{
  "d_model": 192,
  "n_experts": 32,
  "activation": "swiglu",
  "init": "uniform",
  "init_std_down": 0.0,
  "warmup_steps": 283,
  "steps": 6704
}
Below are experts of layer 2 (counted from 0) of a mixture-of-experts language model. Rows are named router (the router's row for the expert) and show model dimensions 0-191. Each number is 128 + 32 x the weight over its row's rms, rounded and kept within 0 to 255. Numbers have three digits each.
After each expert's rows: a language model's description of what the expert responds to. This comes from a sample of Wikipedia text that the model never trained on.

# expert 8
router:126146122086187072125142135122147090106151077189100102098169125148167089103121138091136084072135078104152131184163140096167152108098195110126177080143071160141179069174106089124131131118146117203215101105142101094090158115132114173093108161106136108171109111086142104145150111122137182089130098128077080146125087102142131170115118142077143106084128179124109094071069130170094109123135075103105204144136109119108096119166083138139074173159120101105109103159134135095178122105109092180091163117141128084137087153170125118101099122185109187150089136120127085109145071101126144122
It responds to: Line breaks, ordinals

# expert 24
router:142144133118148089136132128160124133104128107140175093112125173164167175121064139131143056162151068134135064136100143109143130099153141168142114142097205123078138098158114166149102145070146189091078151182063100123144116105134144189070182090182126145158154191103129139062172146171107101081125094148126091132127142102191148158176144202102079070149158071148071124138061134193146146138153120100165149129182126117144123105092088084162066180104079122109137119141147147130171197144132110154119126141138155140124082161094137103159140120155093118146098081145111147141109128123146117114
It responds to: Was, were, name endings

# expert 21
router:095108130140093148095112100127114105129141128119137125191169146092129089124155086110138170159111126177051157149173059135194098137108111136076105093113120037138110155096140104153126058132162096081152158138085135150107076070132136161130128201110097114141164114049147073145151060149079151141113157140121125189164145150115102127104156087131139058114068113106099143111170092084152109108128120170138113110093159089115183117120086088131102150182106154127087068120122130128130096167113055154098162126128095154121156134190081098121100149170168144119098200144124077133148163133141120112
It responds to: Mixed pieces, degree signs

# expert 4
router:106113109105125130177141152131160099112094130145104101140145130097171162093123112117182128104132116137157103115127058086113160122109135120124052116144176120110140138058149224127059179155139129092076126057125168094104202130121085142104093111073094137121159128142150184068110106067122168171112152102157177146076158120127112147111093171135162194168138103123142138104077159139104088118134130137117124201160138154105118133142138220094129064094098180155117137171138142180121090182173104136157110148139113135151135126163111166065112092102107156119084142119135090151195092166153112145
It responds to: Hyphens and "in"

# expert 9
router:083127117135145110124116131144106120163103147127119097168131127162110125064148165125137169160115151172178117139112077093130189133097186093111117100116119140120185109161077177160081116133169157112200196121163110140188146133106139187151186087076138171119121122141161176093090180165127077108111181125054132104179093141140109089120124140116157101155112085150135130157111107164156140170181167146164095092143137197131100130160100139155142083135101136164154096118086119083101089139112141085046108135121130104148208134100109158124148098221169117123155071105167076155103151113111097126
It responds to: New and inner word pieces

# expert 11
router:119138180045158142094070134116077124162171159096080125114138117058126170156133091142156140163137118096180103150136122151131108151144119084166115169139120089144141084121165090109137125090114110179092133140135143148121158090104130094140034135132128152086116149150076175111082150062140095139158137186123129183072132075140098117090153135120127154114081144107139189128112111105158160123078097152062048161137072118100144173119154129105103124122163119137159141088119153106111070148117068145092121176125145165179139077131178187100088161151119102153194136120187141115125078138127166189
It responds to: Plural s suffix

# expert 30
router:176132165081145124096132132117181112108069091159172084130095118133175096135169117146177092059165117120110195096097151150071111195119119085059106084170113137187118146129178079150109095151171128122127130170134122178128083159117102092150157130156085173164188136172088153155096102071148160109130144126118118180110146197126136166135139099092062117079157161122084107133129184114173092119110097127067089170159106165170140096215122130154132097125128114076082123128081156101150124142128115163157156138140156110095110106129178127081152101127129128152185147109157118076124159094130169137
It responds to: With, quotes, table spaces

# expert 19
router:104116109141086142194077118137097155139134095125145145124142092103128040089108147111108117166108146100147118150134172127135145159130156170145150179115105184114138114078187145189124136101144106088118102144152129120140085162163091136116108131137158168090091175081129187131106133165103148136077118162140086178118131146097132116142143084134139184143145096188210114149162167153187113104146137082146138167115146079130126177088106152088129195086092139060127154157094078155181121157120028070122103121058098098178113140088187170147133107078126146122165135105075102132089160120132121092
It responds to: "of" and numbers

# expert 22
router:119164086098139139103077119140079131141164135127164139137110113168130059136122131178124194144116104180128089117166109161116056086134187144150103073145118099170130146183151132129174125166138114114122195144087126168097102150117114082136136092132169128099170150053176220154151129147086112111110168070161088136114111117128095143172075174145150133085143153116138158176131098138154055087173104129066162139126090081133139139164104092152096076148170128128097134153078166121121112100131133129157096099144172146124164136148088139139080168061109138149149062159105169158154068083117093101
It responds to: "and", "a" connectors

# expert 5
router:171126170148111111081196110129114155158115161100080185110082143162125137099147110130090159181104117127116144129157141101140149147120175132121160139101123145179111133124138162099129079093154121153085121126109174073155130137173185126118166133166134147187137049175159126170148135135099133109123109131099229145130096120089107136132117125138146182131146085102150147151107092066123123154090084176099067073049155102164090146095171146139136124064133175130106135185107114165179142126084173143131072117158080111169076090129136180058148110142122096187129115155125140074072182115098096131
It responds to: Digits in numbers

# expert 29
router:117111138141107141075095100138132121102144166129069138104092103147149108165127136137214139083107189114154160168088116174141142120103139134165124108105056074152113072125065122150136133137079150079063132112162093107107051148138138127121114144112171076193107068163131088123167159148133135141145115122150105114184104087101122182153150169115101082151138088116142123123173181154132081151164150130085120072200177094129122089154186075146112145111131130132104109087127139142169125116155062168094151110107102054158097169175132110172133191094155147100129077121106095161156151110075151101
It responds to: Commas after nouns

# expert 27
router:144117176159085157213159131145163134106097178136152165138094075093100123155088201126149107124116121096146134074159153072157117143119140167141128161129185179171182117142110070116155062141087104138199119143077144135195152104089186121109126098101135103109134082142078101152106157127115165100113117194140123115088110148076138151135130145126101144210092121174129073161118095105104137116111146104119069144133107161076086134115179109103155094146129181116133106089201155158115074119136119178129117114141057101127146172103114115080135180076137106169114147164084114114130158147186114145
It responds to: Adverb ending -ly

# expert 1
router:134147097122127145123183152127121178128085112087091130105103119091102134235150103098129163154055141068156048125089139140117104139134166087092135168138116141112154089081185131091150160188131164087139160113154164101136141126143072083115052143131116136078093117092137090151114120138141143139087124152084138126108123169108128118124095080146127119116111144144105165095128108127137082139185141163177100141125124095123140146160095219082115129164140138117142108128149106133064100056128199110140209128158134181086147114144107136174216145160119141144083070104118132105164120097182086109
It responds to: Slashes, mixed pieces

# expert 23
router:116172112133082114123126093160137119163165178118149166157143129143143139112177123106132141101123165147094143131115091132105075123123117130135147131109115106165092185182163151029145136148117153181114079075067127145074149126190154042155181156184119141127114160156220150155156109121143132063092191129118115093078112162110147103097105097123115083133085093124121166156138180187148166225072132113138102117132119143132041128107116110138194128114146062186143148116136118123146167143114117159168154112136166085121117170107137150115161120146108099100093139136172192149095113102134114111
It responds to: By and suffixes

# expert 3
router:144110164097142106181101137122158133142081101083103158152091111108078072155112097142099052130087152120114118075152071166170139101140065100110102164163143132128132157114124123134122149131104124168110110074170103114161161164135107116138159163104112095205152186153136099136118118158096111205158125130173142106154128148128096130128104136076132092104120162091153155143116145166042164102083139139165121124103107130161117089138141200185178126153139100122154160133149140140064193134167139169142118100132137087058054118150106200097178149123091149074055093155130094122162075141159139081
It responds to: Name and word endings

# expert 31
router:106144121138131105145088136133169100155112113142063140115122112172127114120151158104065122188181118182078121100063169105140149102089113097130136096117158127150176179123103147207107130122130101131082124131115112138173092127134125150159152131111082154169107137123173159167133102159039102172104124120135148099163167125154134122114165107143150166135129096140190083098121115130099147147193158094102134123088181127166195091161132116180142079178246149078131132048119138123128110111061122129131160159148139180059128118135145198177143138147166129128127143078067170108111090098135135122
It responds to: Periods and "to"

# expert 13
router:049089174154139183083145150132138145101170068107122137145148163136137194125165115118109146127156144116122123179063080097094072139108179113148123174133079076112088119107112177107154149087119122182133125110159144126093149140090143115114114092083132174129131114155087141103161132131186112161172115146144159120181140179129127148163143130116180127117159191139091145087158088167163107098133092122130135154137109144140162144097027115162133128209154106162091142136135168093083161092066186093107129202188162125070120124151123120137126085141103162099121119203118139190092090108096146137
It responds to: Parentheses and "at"

# expert 26
router:143138113125080189138072170102154099088183188152124121107135140166151144109088142156135174150157123118126164142138117169126127184150108128168172079144130137108183119122152093078138127109096163094150130113199141136101092145071112172126133162171160157112076164134090109124164177105158146198156118090136103126079093117158182169097112102158177105120104073153100182130081045163135113168124130142181078101074067173135163108142133131146088126112071147181144068126112136098120147122156143147190160114140137199140076092113115088111110118086074129127080128106147141147151177101069143156
It responds to: Semicolons and dashes

# expert 17
router:161171056172072148149072135160120159072137147145189121150133085095090080134123106110140072103135085111155123192137131146127096103077135099135181167117107151146119126115110114104176142068139063120089117176123142085118081147146084156164109110094143124130118074129153128143127146059176107082087155110170143105119107091124053124075144150196133114122112160131122138141155096134095198132088088100098143120098165153119072094157149141118130189082221134143094134128147102104154138114122176117059075124106103178219136167088090117098123087114110147107122149113126093131128112111103137093
It responds to: Hyphens and mid-word pieces

# expert 15
router:120090152138128145111099172124120098141105172137119135096178105115137092124067128144061098117097130068153172098144208171062126157120143111144123155147148160086122131177138141120098164131178118123157106135105135194129114102199169148107124088153126095119111113181128070127101097141098124075094115191127131111129129137112094121116139145078150073138132195101121063111184171142066048086153119100165083056133141122146176132146149126172102136062172105084118210117147142074134137076125194163126169104135107122156191105151096156132087106139178122121156134125086126103089121130087131160
It responds to: Determiner the

# expert 7
router:136102107119209093117226148195138108113102030142130138120182159109108130119193176161109121121101104148168138127152166178163088092092088129123110155157106130163091153062108137150152148071110091106112115114192150122116113117073157093125164081058145136111100189111085072122095132129134126192134119119095121185125125151148129107143169127177082131129112140120174213105105084146127152134139085171138166145157140125149161079105092121109137127172046143109145080083093137109129113109170174125105113137109091149155109139130158120122126114132108084079143089083094110145154076152166162117
It responds to: Table cell pipes

# expert 28
router:179033090122162155152151139082140133148125114147157129127163120122134150129143100144102131175144121073145163192118110084173134137139086030080140097084144129100118160110140173117082142106154098098069107097186065070151086088181108132123149082139122155107103106163100144110139091160127072144141090180118157104133137122175142133128141138166121161101145119083120125105181138060085101051128158087090122100117160133097144211100130075064113140148127164120124159156209120195139140145129097105116173115101087132127126077131130119095124104150162109114134063054131146137116105110095143130
It responds to: Apostrophes, -ing, possessives

# expert 12
router:102104171158120103031136122091157148130093127083166162065091133153144117167128069140113135106123129145117145021125166107148153156181131119126132095123185172092121111092149088086132119148162154177100126101069139149097173107123144150128075107145091127122075119042095103150142129119191103126151116112164161123148145137156191114138135123107118193150178052101075083120156183105108157136115165165127143165123085108137059121106188091112116119074104112137171177128104104187111132095156164140127110155160091160085175157168136086159108150099162109094105136128143137174172097109149124140
It responds to: For, as, role verbs

# expert 10
router:150119181142090115121144150139144105124121155156137188085089131116145175073113133103105192126173125159084125147119145158087168164100123206179064156164154163122137140108132135120173145177162135129228123104149200107132123124092155133166126105113111116175113113151179105134113122132126111071133114098145109100196138098167139117109143099118158152158160098145160104138110131119127182090147159062096186137138114066135167112173184119070192184127105126157145183127129167142104145173145078142140132073105131090171102053133105095123153119181147157099186177138134192114098106180107127163
It responds to: Mid-word syllables, "it"

# expert 25
router:122091139175131102117181108122139095168122198121101128110129117103183107142112150098128120149135139157130134128064134120116132129139095156129108150100126159122174145181067141114150136159109123122111158088160070147175143175142140058109184166060161150048134116159086124163145171104124192182149090181115116136126130123165143080064093112112123148158130163178151187170238143116120112150089139142135136083090150102122128081157157161103166135079117113119121111172080119114097124161158107133101100107092120136121066215094116050179097110145139155140158108103123138096107189195118136121
It responds to: Row-start pipes, capitals

# expert 0
router:108150113131110135214089126155112121150153149073103141119109146098103180166199100112125212162134161138087091147141091130099154113112127110101133168150191106127090075107119128141120116106086135125131100106064120144171116128156112182186136166094129145136156173178105090096065084143162098095092124141154185175160154147114173142130148096180195125096131184148176106106146083139124094139177119078107100119122163152154074103139128160132075141160085087112164111089146091064140133131173126142123120122089187112102147087126131067082112139197156111130162074147181164068100125131146165143
It responds to: Copula is, mid-word pieces

# expert 2
router:145088099149101196080146109099125114091133129106094132153107168099191168098136164127142090096124069151093077151108140097105186128175119172151137113103177088120139195137182123179148133160127136111134132105132128186115138166086137136152143176075184153109125098137147141158152154135098151158133099103069137112098123169113174119114146159128090164159142117081151057126117137155201107182121096078127140124169116139160142079082115090122148067113100174142119104095148113112076155125088163112108087196119162090124178095181130194139120104059137158156161167099068138098159148197143170095
It responds to: Mid-word name fragments

# expert 16
router:171150174170122067188091060148105160144133166134137129116174091127084142125069122134114116139125142130081144149086153144075119101099089145096151143150089126072098164115121127141155117181127146144144152213134159117144134186140110070102096127160129094119114120066136114045093121159156138126166126153156154101123135083081145133207086115082115118105155146140135156118081132115184118107165133184169142119080114128182185161126078076129144109128111124171119119180119135184173182126119107173130118091117142166146184133078127170117123105047101107133192131140221119161105093118142125163
It responds to: Word-final letter pieces

# expert 14
router:121121124109165135112148092085136173126116134179116053146120195160145217087133149134149119080137089132114168136129146161132141112114106126110135136117069092157167102138100120097135151151079140085151135166119167123091163114147113085123091111153139077175148093147198136111161128151104165127119137089105165133090147152125123129101102193146098135129060188155159110112126096050119143127136128139152136108172157186058128137110141090096104137153164118150082146095077052139136138176141191085218160078128141097082090141050155143146101158174114076091161201137160133124078142144144130124
It responds to: From, into, parentheses